config.yaml
d_model: 192
router_score: "softmax"
balance_loss: 0.00789
init_std_router: 0.0197
tie_embeddings: false
Below are experts of layer 2 (counted from 0) of a mixture-of-experts language model. Rows are named router (the router's row for the expert), gate (a neuron's input weights, with its number), up (a neuron's input weights, with its number) and show model dimensions 0-191. Each number is 128 + 24 x the weight over its row's rms, rounded and kept within 0 to 255. Numbers have three digits each.
After each expert's rows: a language model's description of what the expert responds to. This comes from a sample of Wikipedia text that the model never trained on.

# expert 53
router:152113166110154099146096172085147101097109107138165102156101103095098153108091125100104148164157115153147148117106109105142105108151105091158148106108147141148103108115102152152105139090168116147161107118151149147155129097116114118099114141106110089149139101099116093098102148103114109165112144105144151138106117111104161140160148093164111113104141146101115096113101103096164168157147099100092155096110159122158155114136106114148107112118124091110104107150102143151129150154151152104105105102153106099114167144109100114148108105114103151145098155098157147164114113143144145147
gate0:157122166116115134126129140145117084099104138133128149102094153145111167153134096116113145132145135139110097104099147174099120133113088122150110109089167093148129120159125128155103121113108128137127106121097110157070115137139140115090078152069107119094140124124171083098095146136100096170130177090118137146095140135114157139123126087146109152091180148139144122130135116147180140124111134131129133152113139120136128085122099160134079081113162142173131065174121124111139111145112135129130118135162116139173101148101124142133123106115110102121075143112115165132123141149115102125
up0:124121115108150152098195143135106128108128147104125119125112144159122166160150138133130137093162122128120081103126097152148163160128116102099073137155141094101161142150173126119107123135106140119081103154122134118106154153170157122124124128088113116121165115103168130103128093119136104149118178058074113152126138108101135154097126096117111099128147120132171114141106150146155116095162113153156118137139110112152095125117121131100113151157142123146116090150131116108069093098120171097137132154136123135160109098116160142124136126157148115062133133105154144142126131141080101108
Personal given names

# expert 21
router:159125143114145111161092159092129110090091097151138110152120094093104145115098115108106158151145127170153160117094104098149114107148114106160142112124140138138091095099105137157110155108157126160151108108162152150158128095108111130098108156106114115137136107106118108113120163091097101148097130108143157149092112080119156138145138100150091099111149124111109118113105091107149146149147092097119152116103141117154151097155103096165088106121121095093110099147100145140141152160157138111110100105147103092108145142100102094142084107114105156148109151115158165170106097147133155149
gate0:103171159089137133154128114128134129088182106101179120166134147150133148086114151106163124120114130153117105124125118110112139140126105121154115168125116085129130130099128093165142101088186136101166106102125134165126103113131107123134116096119130149131115138105141095090165173131159119149122134121128140129117114106153152116129143126120161119134135096132134156150093081097119151127142147138058142140143151144132198120134150097157109140105124147095130145156097146171150127140150128129069149145131117111124139078089136133161082110120100124128084155160138129173088088148126138146
up0:114140147125130109144115131108116193069148122093138101167153132132154128060078158121163087104103133109088074134128119160129124149107116121143121163151091048109127120101135138151157103133171137134169119133128120147126094128138143118139121108142151138131110135105140092109180155138131126123157126119142141114127096107180159110102163144141134108123135124156117169141108084115128144120137156140089136151130163151152161159113113067143139150134136134099147118133112136145164121137150127134127179176139134123159106100110126117140091104104116127124097128162126117181133100157121125132
South Asian name endings

# expert 18
router:136164156098130110137108153090157095114110124165141101186108116096120164112107098108098133144141119129143135112106137103129103115162081103150171117094151127156087088117115163161108135117147090130135093106163162148165128083090115122107117120121109115161137107133104116113105153086089102155110150112157132125118103084116142135155157118137114101084131117105110114089135108106158146150145118118112145118104175122145159107143094091145102108096133111088103113148116149144157153125141156106097111107170125091094147158101120078136095097107103152148109150105149136137122125130145151167
gate0:148183110097159110142090164141173118127102145160117080212172145126140146164106159128117118154130164160113135149123192091104124129131159114119142172126116150109151097084132145096114134176116094104184120136112131109148110120120153158120133111163114104134138114165108112114107133114124103117121139124155115126147124112131129142124134105107136143148143099094124113071108115156144139137105123136121111156152171147123139112124111119154136095128118133085140125097151136160110140111158101148146130157161129131116141145084139121100114142090185170108143106120119151185118113119140175121
up0:137184143126195126173099163138137117137109165147121091146163121136111170122115164098124122125119120168097095121126193094122122127142160127095147144107155122102106113130117144102116125160140124097171134130091114160133107063117137105126157145138130107111122130141116096118109141081133134160156142119150127122154132100164154151120104118122144122142097101133109115111143168135125122124108125127116103167150165139159134103157101147093116081128124164135163107074127155133118144112155102125133121173096142122105129159111118128111131106068185188124156136132127162158117131095145111118
Sentence-ending punctuation

# expert 34
router:150147149104161110149113188106123122105102104139152104165106106095099154103108113108103147154156094134166143102107112111166105093146104099131139106129158133153112110096097143162093135107161108145157106120169137151151116103109119110104109146114103104149157094104106102087100162111098111158097136098145152150096119118099133156145154112158115104101147135096114122079103100101166141153137101118117140102110153117143146099144113094161100107116116100091114102145101141132136152148149147112112107098160110095101162148111099116136091101107106154166104147113152152167109116152154148160
gate0:115182123112170103103141090102139133109140105108120109163127129144130141128138139081157101145104148126108126136128113079155130092114153108135159164106110115083101097140163156143139169142097149121138121126159161148110145119062127073098135105095105111180151131074141108130087153107132119156110120120142126142127143163130132117141159133169124106141139079110128127129103152124145163176103155111159147110136150145162172104123114136125117124074115186114097146120134145133108142111121122107105107150191096137093131087104112112137148137127135134149099154112114167110102092124127136137
up0:156118148087140066146075141130114103134167119139162104128099162115115105121124164116141138118165139134108133151164148147119150174129138105117080134119175150174149146121163150117113085132142106124167150154142092126145104116166105140167143151146151143086072128129138145114170108168152131125107139130115160138098118117103132128130089159090145102079112153147110168145122096138127141117173116157133149161119153135110118111145133136130137064143106063122167121105134133164150134106113147146157160116113144115127139119107166148110146124116123129138146131130133130175084178142133115128
Proper-name starts

# expert 17
router:141121130105158117161107158104127109098090113132160091162102118109113148098094110096110152145145102152166167110102102122142098114145116095140146106115135134149083096122100160156106145104175090151167102117157149152153114088096117114101107133090104105142131106116102099102093165099107110136107153094155167149092108112119154161148153090149110125111146142101104103114109116094161155161144104099114159109117153116146152107140107104142100087108133093095117098133094143139143149133147155119111114094149097103102156136107105100130100109113118151150103155103143147155110106144159155156
gate0:128163134095157108162131127113132168146082149135154111139087166132115123081104135127114111133168138130140153122116171132139086117159114096145079085101117154117087078094166167137122110138155092084133110083158140122116121099119166110165125132108085079140127161107139089122098119144117129116133095147173116134116142133162138126108135139165142159129133112140133140131108109100129118122118144102156177141125090179105154120141114111093070149125181116111074099167135116165143138093139127118137142135119161128097128144094119105135113123107138149119134157148130119129122094122139117169
up0:122132116100140110158154101156112139129128170127150159120110165117121176070148135138099092116128125123130110124095142140179101135182090081167073118093118124137096100108146135128131091130142129123116115113166145134122115132142159114158134155165113102137109159134151095131120125207134110156103098116145108133126147123133135112083165137129152155106140120151112166151126113094116124104118137113147151186126116165123142150167128130103085139116157140138066132135171092160139135103103130109098109141089127145119079110081123123126139133125155136119129134145142125125102081115136121182
Organization, competition names

# expert 2
router:131092142111130083139089117081139147093128103190106105124113125131122136087111125125106137129142114149149137118088138132138126120152098115139127121055149168148124112125115137137100119131161121178152109057153186134145140105105075119113128121121120125148133116107134133139066138128114102116127124115138149172113073108124126112159182086154133091115140140134127083129098130115155147138196094124124143098132130115134153111125097110125121121121138126107129135133077142160176130110139133104100116122141102108109122125118102074148113116086105130202119143127142132137131096148132155124
gate0:151109157107149121140160107083109147129117103139089117139131148119127098136129156094110152111083103165097136115158113123119134117153096113104147105166154116202119149088144118113078147139117141192115116106157130121138143143102094126105130063119124126157142166168136124132149149160142170144120112131125106100102110118144109122133130148094088187139174137124129111126131091112130128118111088121151149122136087160115168138167140143117118109123123150129103144111135127123135107100129129130088121074129117121129099162144137128131123154092099155133113104084146194089118155139181143138
up0:094122118148143149174141117152126163139155152101137127159118162154115116075129098154157125076132133138079143130123152136149141099135127144129126104205107102099135105099093137139139119109160119135167164120131107167124110165132130105130105144120182132132156114107117115123146107125132083104143130158123141111192155097120108119135136065141142136148126134151138117136089127142106116123069149108117134097139091114109104176162095145093085072137151088112123106109118119120127132092139168144103145122118118108156179166128126083129127144114129121148146127137134157080147138113141117149
Table cell separators

# expert 8
router:139144150097157088136076138114118110094121101163143100131107113125099141109113092120114132129151132171145135103076115112140115119155092105149133107074170157150124115120104143149103127101146094170148068101161167138143102094108086121102118144120106114158135115117126135120058150119125107142117134135156156159106080103099128140175150107138103075104149152120107096103111130121143155133173101102114160118110152101155163110156121117132117109124125106094120110153093143134147141149137145121087117120148112096106131144097114093134109089100095143167117136122156157150115099157138150141
gate0:101107101102135112118105157122135130135166146151125098165110148174114125115150112124203182119150103092093130097106135136134180123125122116120109123148145126131096088105127114104136109113164103117135137137161090120129118098115132153101113107125145144120113155124143122130103107117117115095177140108149129128122128137125119111132133114170110136110100121152158088173146165149087143161159076121140127138147111140123158082128123161110106099152119076100142120097102126121150109156088126163102148115134115105176081196100168129116139124063108083145163155128140122123125134115156134120
up0:123104114116122123123124164123124148134152154127111113180124173155120148144138108123181167113157120118112154110148095125123182123144099111142115085122106113098091110141136103150200130136149105103115129133169090108123147077141147157080173087127122135129117161142149127151129131115131138107127116112165168119133090144134133106151103149124126136108126109161095114155149143159117111157149086116148128136147109129114166082130132160109109104137114127137128107123119139104165082156078165136065142058110111119097074169095130120090136144114144110144122117143130123107123133100122095118
Table pipes, heading marks

# expert 4
router:134137138099137069147105135111148116117098103123165116162119100121126163114100116124105136145146108134141170115113122096152121110171122110145138112105153165140094125112105131147112144127176105142139109122163170123136126111109070106116113144125106117134141103102110106126125154113113094157099160108131141167109093128109141126159186111168109122110140131105088118092102113105136146159174119122113168107115137100178145102156096112163104082087098090115102117139126153159122168140155141116082094106151113122130152142089121128124114103103091157157131170118175136125107110139164148174
gate0:139161123116139139133116127127164124101092150117109139143148123129137110114159160108150110119142160095109169134132183138094164114131114157122105108146142120120108092112132145156111131102170130123118133128129122116147210089137112138110140128155155090125098122097101106122102107150137118133170126095107129140125146138097102123123122128173165151142099118122122196124100140133136117162128110147130128140117134117133132131175122120131044104050142154101127116106148085123108152124149145124087107123112090118120118107121104152116166166179160105172126170155152168131153151122127151159
up0:135085085157114159166147136073107090117162115150146114162151134141129087129117096121134124155116111109120155143127129146224150172155167101150111167103111127137115125140151085117103108148102126140114133103121153107098106162091082122136108167142158168124129152135140158138094144122119170151089103140125091103139135135124128143104195110157115131133120114133148113115157134120124147173175124125091112142114141091109128107112127144102171157145115114133113105150107144128159123150094124137094096135148142143098116135149123109135143132124127140089162147134174098106133093148152128095
Prepositions after verbs

# expert 48
router:141132151094150110157097142108109120088107108148142108140101103094106145104098089102101143153163118124155178096100122112144106112149107104149160102100156129140105112083108161134130120127181111130133097090151146149151121107105106129103098128114089106157151107099102154119121161126101096143119154115165142147107134105103161118136155105163104101114147163105087105107105100095147148145159096115104162091102153097161164104136117098143115095120119095080116120134113164164136144142147150115127119090143113113121142160102107098130098106109089145155097164120152149142114091146137150157
gate0:093110093122125120124145132088106167079094117083109143123146110080157125125118095052127138124133156153153138100114115129124130127087105107130112082141133102130129106112143121088095123106149103099084112120141142156144171114115116130129128112169118094093164146149122128107132140157142136132155114175144135103144148089114140179149154085127152160120132107136110142098119135099125158156166160135089138092113114140175145108126091140128104148140149101093140145121161180098124151080129119114144115114069119112107130128148139130182092111162153147162142130124128156145136160112119129109
up0:179168157109127123109177166136179106175122134127162122114076139125133147117173142144133145150144099133127142165126168148137166120114153145129157129151098121121127172168110118158123082125087108107123121128077145146116129111114136101146080122092158157124125112109118115120102135133120129116151137115127158134096098133150144135135144099130114112163140106139115083102104071126111162120118117126130082116135146134129152141156167142116131076141130152173082159158146126095142129143130136136074106119106110087115153116149111106143143132130114127109075153157148142086158092164139104169
Past participles and verbs

# expert 20
router:144122149098145101152089165102142099094105109151134098146099098095109153109101098116105141145148111155153151102085113106148106086151088110143152114117163151131108101122118136131101142094179110158153105114154155154142115109103091097105099151102110098149151113110103107116102153109112094158104160102149146143099105110107152151159158099153105119102134135101114094108117105100151148161152100092116146110101162105156147096145109107144110127125103104104124110167110154157143136130156147118108110127150105103099160143099124101161097111093086144140102145101151158165107123136152165151
gate0:122128116151106122147089146120178109102116160145119135116144106140135123131151129115079136179057054126128157148134145124133115090121128101123139141101146126118121103118085130154096177098146122122130112132133135177138129089154105139104136149126107120158151137116115115135147071130131140105141191094134138108094131116173116123088123133139150135119138161133128164109146117096110164135138116112075170131081113123114123106109148130147149142103114127175090168168121146137123148139178162114122095119114130130129111161122133133126106143128127141113147110110149156155098148101113193189
up0:126127119115144109104144146113136134170160102162152121155122132147133144131131078100143092135166156139122113104100113119136096163161106123151125103143143128126098147148137102097148094097089143135112129110138132102124105173124120100152089118134113148127091083140146128102114157125126100143099084167133157152140100118039142101162124100107109130133151095151093109131119132113138114145118144135144076144167219159157120131133095106130129121126112136109136100095159120124133129118087151114109153150158093132109113143142093108109168107098115139138083156115132075085150117145113118139
Final digits, units

# expert 38
router:151110152100153106145095149095125128112097106138147100163105112114106153106104093105116153144158111153156166088102116115150101086148101098163156108104145141148099106105114141162116154109158115148162105109157141145158103111084125112123108127106108107142144109094108087107105162117108089144106158085148157160101110109093157128157151100149121121104140138101111117109102108096161151156138106086119161103100141109156166122157119099147099092114116104103107112153108157151151152143162154102103125111155109103114144138102098110126090105115125150156107156105154160154106109153135164154
gate0:141102145103152127144096118140081090109110118115132165136153122095081116114139119085151080078102104080111156125077137124100139174141120126136093141148148121144136065109163143148120089100131133122123118144174153173071122127118162091165157155111140140142129109135146095098102089106136103102131115098132151126131127142123142129177092091138147147106126119110112147108102129137149134163113161138126121080141163122129133119137140113147099092171172109111149124124140151102168124114157137140129159097121130160100128144108076131101122140094150133103112114128156131178132131165110138120
up0:121144130185159132157095118158150157125066119126138117112156147170151166093149129117134156108148121082102151122112129145099126107131136175123092095133165175161149125133133140168117125126084132112109129114132153113109118154145152108139142095110098105107137099123163127126126154143111138066118132129105144139118129119104116110151069155106103127156100124122109140121093134132104195158124136110120109167135132114157109168106091139118160122148181121076067143120141122102122166109134136115117135143133143119182128123112118144124113126093129104190122153135132142140151180133090114141
Role and organization nouns

# expert 43
router:137136140094149120162116145079135105078115113152122106125117121118107174118115126131114138153142113153126161120111122079132123119173087103174163113125167123135122111108112154135087162116134109138132098110156130161140099129093103118102097150125110100138134081104110108121073134101131096147093137100149131127107109107086133157170138099141108072095165142100111115105111103088159150163118105122125153115113125137149161086145103118140091120122106113110099113142095185144169134124140156082086125120149104121108169145109112122133096102123117178168105147097164148142132122125140151131
gate0:152154131173098130161134113119168080117104116152175112125181180087112148169134110138121101148111129126153117099147182127123117128148121145132187144117089137127138106107132173117158174138106123148092138087101125121083108154154145184120142103114118091140122116134152124151113136077113135107084154129110152121113145135158197178168126107157083134118166150093126100151144144153142131127127107120136114114134121138125145115153131118145131141123105122160154110120141162118140151136114168112147161133160137145071133128110109136105127113134137159115113108103110146101139176152098107127
up0:149143158143129116099129167134100163097125131155144107131126133080116138131137123121134141118154129125113134131113148084138111137083125142106146125126108141158132144085082116131149124077076115154136132117120136127141132108123103132060145153124132163123118113121098144159131124120134110101097109114114093105153098161124063171119101118104120141128152126113112120091139158183088156122083115126108109137121135140130136115131130149145095116114091139130117164129119088145076115122132112133144128132104131089139213107143186120119168101084088109159164106175132118168097135082116121151
Table cell openers

# expert 0
router:142130148109153118152111150107119097098111111158151093156120105094105162114114094096136147183151103142136139120106128114167111107129120104139153104096159144149120104076127129151137161120149129153147112097124144152169146145117122118090117123111104091171167112096124114106128149094135100165093148127148127140105089129103165148137128118148098111106143154113079091125108103126153116153150117080106171101106144136127153098158117128146099115128070105109114090147115143146154156160132150092114118075134080118126150151104097086111107106100091126135107144091148170148127116163146149138
gate0:153093132116126139137081123154111100108105122125161116131113091134145144101138122123180154100122148067172108141160174111182163148090130114121147110093163178139108088138079148161097123142145156102126097155107124146125134097126103128130119127101106107096154123121133144096149120108130144166083161150121130129152150106111094151099162117127096118127116118154082147151167142110137121146177124113127164138087094149109163150120124142132131143098136119139124129092150136109139153133146133091146164099136137134180138121107064132142128141110123127093102147155095134160076124109141146113
up0:116152114136116135135149069135101142136168126119118126130087123167089136112146140140169101115091150114112138120132134108117167148105128147118122116136136123141147108132110154119043124156095158092108113138103173176098129116108139082124088129122141113123123146135157116136216125096134107156113137134173182136147088122139131123137206112108107135086162120122136103154152112107110140126137114106105140115134115116127145126111123147138122132134150120122116092110140120128154127186083162113125144086133144177176139125088107110138110119109137117112083102132117130127108080125106145152
Spatial and relational prepositions

# expert 22
router:159130156109155096156094168111132121102104118155159094138087110107102154108095118109111158156154106146154161109101115099154099114159094107153153096097158151139103102092113155164108152119155111126163100116157148155149103095104098142099090135096119090141154112101118105116113153090107101154099146122153155151092108112091148136157144106159109110101149130105107116121117101109152154143159095090115145110097148098159150096144109103135109108114109096110110106140101149157147139136152144103108113094144108099100148157105095099147106118100097135154102144099151140149109104141155147150
gate0:115133126148129077090127128100120141144121125090156140154124107109130100111142101127124167132142137137156129069100111113159144126125136115158145101134106135122125148094129141140095147140133146137135115111134118115186113151123117074118122154109108147130127166106141087111135135111138103116158099120108092160145147122070154135132134131112119092092138123107105107110090091140120145115172102101117156087135153121151152128145172135158105087138143089147142134135134131123118073113165117165172121114169119129125138138095062093093111124117122174116107140062144096157136081082150117170
up0:099150137129125118096159115117119130143125147174154134160147129119141102140132120208117088113094095158149126100134076153140138160133134177105108111077122115145138154118122102143092127169121105131128145137092112148187168172135108105145121074128105133124135175119145162136167132142137137101140120162130081129185161152131141164122120131093095145087141098145103106112090123123114124120109167129134157128112156111117159090127149145124122103144138147121139095111131139155091113154131105111136147097162143135117105156093125108150127146132112137110102136093091064145126108124084133135
Past-tense narrative verbs

# expert 50
router:143107134099133104152105136094136127105111112171129096144107099114111170112086097109115159146139089132151155119122123094159100111145110098157156106108156164136099115138088164140113145117147116146145105097155140148151091136091101118107101148103098101148149113096124113121091153102120099146105123095145138169102104103102135151149152111151113102100144129100122106121102109100155159164115096099108158106110149112164159110140088100133096111122122117104108120155104181159157140123155149075125103101150092107095163147126106105153102109099110147171098153112163159145116111137153159139
gate0:116107096112122149146100114141101103134101168175139142105086115079119126134115141114081130121146134119114116106131118115184100178145137141158171143139167116140122114102123134109116122086125134098120122154116147160087148149155099114138105132114174130101122136118090119124100125124135129130068135069107126134114132109089145086134121118124164147121126114095139078066156123122151160119116165097123127099150130105120116137139093122090136113141089127130092126103138101149123141083152177077162097184120068140120151157094168120112148118120158128126144138119156129105142121135104144127
up0:151123146141136150092123164134140136106140126058106145144157155124139145099152090125144117186148147163112162125125131122101105093119102131119095132135077107118111091136134173160131139138137122140156128145128088115139140120114140135119139135131090148130154131177153113114172161118127115160144154179159115079124157157132120144077122138174113120111100127136134177224089146144152089137110113105123133164092094149107120109121163139132097143107142109143123110142121119139123128160109131116143136104114140135103122109147098123125120149121096113118157111116107094196099144100146105098
Opening brackets, cell spaces

# expert 42
router:148129154103171124159099178105159098088118117138147096168098097105101151091103105103092160154157105152156156107110109109150098097149090103150157107109158144156104092117104149160109148107148109163139102114156141146142106114110107103108102130105105101156154106108105109113106146110098101150108146099151165135106106116086149136150145110145109094104145138106100098111112112105164144164147110093110150108108142113151154096161113103147099104115115108093109104139112150159141137135151147110097112103154099099110153136105115105149099091105105150141097157102151157148116107148144148153
gate0:114132168127131155128094113133170083120159128135138127112123131111129161130107117141118138192134102130144117090127155174109129135144121083146100115152173097110144112166169140155103092053138127112116122127126134107134101112144103109101124123091108114106134151145165121129128178111103131167145173114149124138093129127088133099150126142079168092109120146112140110139119125073124085152162108121151124139163139164147146131117137136146143112161129160159109111138088178142141117110096121109165092119140142151112116150138150090129124088142098120122107154112177165111123175125165099139
up0:109111121120146120150135121102101139141163106144112151157150129135130140094124164128118147173079148159141149151115117051140178156121140120121128128136126157165113121133129098117144131164157112180096135123115076131130191114123116142143086098094170119157132108107092163140111101112191149137175118140100096089158108163167080114134137110167103114114106137090164112111184126150093144144126119101122135125153111099089146109139114122122125114105137133120120113100134111155122112172148134156169104119153110131170148124096131120124097136116176141116120130117126120122109162116151134113
Lowercase word beginnings

# expert 7
router:150125156097157112151109176092145111099098120133142097146108106114100152108093100100096149148147100150150146111115112110143108092148103095158140101102164152139094105105105160143115150096154103161143112112162147145153112107102114119105110152096112109156148099105117098099101150101109106162095147103151151146091103110105159145156150103162115102109153143108108101104106101104163148144132109087114155093099150114163155105157110095162121107121110099097114105157108156147148151153155152113107104097159112096120151144096110106151096110110119151148109151111150159153107106145149153152
gate0:147104133139154114106103105074090121109131149106143132125136138134125119139144113117112163125128134143127105137130136129157142086125135093141152120150145116158102121165171154127147146145140167171122112083133177153130127120086129147078115154132105128162139111158107112119140137118115095124124135140163136114103136130098115168142172113121096094112169096092144168099115047126103144123103144094103116115149133118166167085146138119139116125089139106144103153140111177117108143099121146126157165150145092082141147155124153090128152139081107134093128156135105079113124124184156133088
up0:116151147098116114162138170158094148148129108133126091123128131101123148102093168109145110132140106120138174129117121118107119143157119149104152144126104139115141105086096103128100109116133106078178153167132095127153098124137117106168115093140118112142120112102112111129107144125143147107166101113121130156157142140148121104120107133152148152119101172120133099146137193129171108133113108158163178132094090132121081145116136100109099137164119148113158110146144131119138129164157121102088108073146160155085147102114129133117110113188139091162126104124163155156115156074116150167
Capitalized name starts

# expert 31
router:139149130101150123149085162106156102114116111154153113147121122104092142123099121104092158141149107160150168076094106096143106085139083120139148100107147141150102116107092155125102124091173110146145090111136139135153108101118116111097101133096109115157149111112093118113117154119110099146100138106145133143112122119097136134154137127155098089095136133113112101098106079108163151175148095101082141110113132091161152086157108112152113109110121083095106100127107148119147144114155143091122074118147095107099143155097097104126118122121094152163097148114147159143116106150141136149
gate0:156131092153103149105067137074127113133109133149116131112076130100126131112097110109129151152106117120157146127101150138143139142126140104106139149098127087082134124087129142058136134173137096137128121147107096152108137167089081153135102095103132131137095120150108128124113078122140111116126113153082144133124147097095127122087126158129137112110117122106146098116109146140107166124122127127143101136151113130133108098152191109178150104152146151115140108085133140117114188103159170114138127157129123103165090160131183130120104143149139151150138134082093153136170130130118133155
up0:142146111084132129173149078166125154131122091058151149152160145154098123141148151122093179102150106163095080122122141123106114125137106103136107133157125112145148128131153141167157108106122169105155115089167164090166130115167134085143138159154135144113159108108117108135126169135122169152157131099126106111138095148123118091155166092111102136101157121149117125135142102135117110125107068147127150130120132165125140138091139128108114119154123126114133112155125149167190128133105146153142103087122143142136127117137098132176159070128137145129093113113142109130112144114156120153
Digits in scores, years

# expert 36
router:149160165118156142155110205097181113102112111158149098154107092121090133095097120117098150140152108140152152081095097099127112090142119119154154112124172143141122115115095137161114146089149100155158106129151128153157126106112114116119111148100114111145149095112122084071115130103119107157116139127141154135108092121110137153154142089153110106101164149110110092106123121095143160170136106101117138114110151120149141114146119099153106115130092101098125101139113159142133138189163148115091113106149114101121147170107116116123098100114107150150112142098150144153104111137163139144
gate0:109121121120108124104098110168134155137099093193114087104132116144122132135138151127131109163121095142134148110089126126131080145130129113105103148132123143120163177140099147127166088129100133098156136151152089119143104179144128112168106145143142117084139109114140148108113162111095141144121148145157142108128115130123125155153088084091114111095163136099160111129122114104141140132132156151096110192082106093179153108132147108148092101122120119125098109172113143121117121109109151124122129138114153109111083189125102082074104112121097135103101152110095128165121149139139153138
up0:145136154112157129120117142080090106083126140119105133149142142124135156124101124147109144122130128126109092134134114108157181122126143123164135126125165087138097102130129132136110156125142121169099135103156183150143170073110114157101139153101128149168123115139103100150139109127153117129125114115122133174114137120085108123078164152166144179168115107171092139102123130145108155109111092109118172106124135183086103139161083140142157149120148129096149111087167126156175124148140121130123089092117099121145149090122122166138158149141163132133150098170155121136127125120101093142
Name-initial capital letters

# expert 62
router:155122142110147104144102165098133112100110108144133112155092101099103156101093109095110149166159099160158158106109107105158121098151100115164148109110157144141113101118109147148118140114149103152157113117150151132153106103091102116102100135106108106145151102101112103114101155110104103139101155101151154161102100116098152123156142105167102103088142126100118099088102110107169156157151097096099163107108159111165162099154100103147108105111107115106122102137107148152145156149156146110103111109148096105101154148115115100147103106113101143148095156109148154161111119146144166164
gate0:139129137071124126152117109135096126117075101166133129130093119133106139110082132130105113128163101154179146105104145112173116074178080095138151138103102133107142129094149143118136159135156130159131095129137138114133125101097144111109079119118135076124125144105156121120097110101125063139116120127135109147110095111134135152129153132149117102097127171139091151139108110115110150123099130130156144105128163123141154109161143097116118094103114143140139126152119141126171127092153174119130114079131128110068157130097119120113145140094136142123092133111149210148108118111157151159
up0:107149117124103125148110097166138102115123104157103136092094119197096132125134103125171144108153130127156149164167130134150128129162131131126172134156123136128161135134090142131098110151132121133149087151208126150110103123143106136092120151142167084091113126092131127137087133148156099142113098181145163127179142126133145114130143170098103135164110144157142100104127169148138105132135120149092140113099148126110141137078101108073130119099125172178141143136153131154137094119112170168131146152116130112118127134171158127134115159110142108113163118125099150121128111140129108165
Commas, the, cell gaps

# expert 49
router:153125146116122115125111145102121078143101082146128121147107126096085152101093100116131136152152088152176145122108144110141104107155119093166183114098135141163111106129110146147117159101163134140146114100141153146146101109104112100100091164107102119175130104108089095131105135114109079143111148107139145139121085080109147141139153122145115120114135118108113112121111109104165139150140106132118157099096141075179154106148117113158103113109101100119112088171101155154110157139150170101096107138138099134115154160115099120170112105106109177137119144124163145139099114106140150146
gate0:143121134098168186134130147134105121137149091131131163106099107132148112104110133141120165108142106112146113129156152101132137156114112116143151125044102189140125138066110175136109179094154099102123155139092105119132137102131156077169147166103112131143123151120116090145140123136154081103127112110132123127126115121144119136135087122141176122156109074164110153093091150152153147123139144145136198073123120132139110125130120117149091131088153108095097113145124143128154142120105138140120143120120149106127150134124130158125098146095133155119101137107108153089140096127145108141
up0:129154130137124064105113122121124115105129147158157114136147112122132145149109107135116133114101119131152145147131103106185095095087165100114149131164086166149111117133104074119141152151149156182097129120145130102123123160124068137112154105095138109120087094152124107076115152154123094115114161184127113129157096150109054179128193142132103133111147123134139132156154116145163117144125116139108094108140124120169142140141147154161140121144119142102126120170092133124107100125134104156118137145141134113147120154148128116157166097137139167148152144141129099156118151130126144081
Verbs, adverbs, suffixes

# expert 55
router:135109147111154110148106156097133118102099107145118108145089124099105151092106121093102152155137102158165151096102107104153111107160116111140153113111166145156101114107101155143105145104168102166153117112149152145149111109104105104114098134102103099154144106105094097101102154104106103151093153104143146123103109110092136134147151097156109094095154140109110096096102108112154156151154098090111151110105146110155144096141107093147090098119105115092112118137104149144147155132161142106106103097145099103101154156112088119138088109100095145160100152098158143142112108160148154151
gate0:122155124159123086134119138107127120066122051128143098120175121124184148153150128136106169172161110168120154096131132171174115129116130093125127124158131095102122124163100158139146114123144143175152164112163134156166115116089158152117119122146088126153109157132174135095139130114137131172118077091103131149147132112126137169173119132122135111128161127137122136119088103140100129124162119157122158102154097114169171148118125105120145152124139145108106103127116107130156150140113162120139125124141132093115145102095111103127111112144108145161079098098087127148107102150137136108
up0:150142152126128128104144138117141083124113157129129099164078120150082089129147109104129119101112099099149115159127122141095125129102121137129095130111152111163135141143119119146099163128155079133145102122104127101129163115128108094127169130080090124159118125106129111130149140205097138124132133118146175111119170162083117074122138143123058155133130110095144123082166129127157146152113145098137137122155141163141140117161140176119123071107104154162135122152148148128118135106099102098142156146117074135096107168120145121139138129104142140150170176157134132105135128129100135146
Counts in stat tables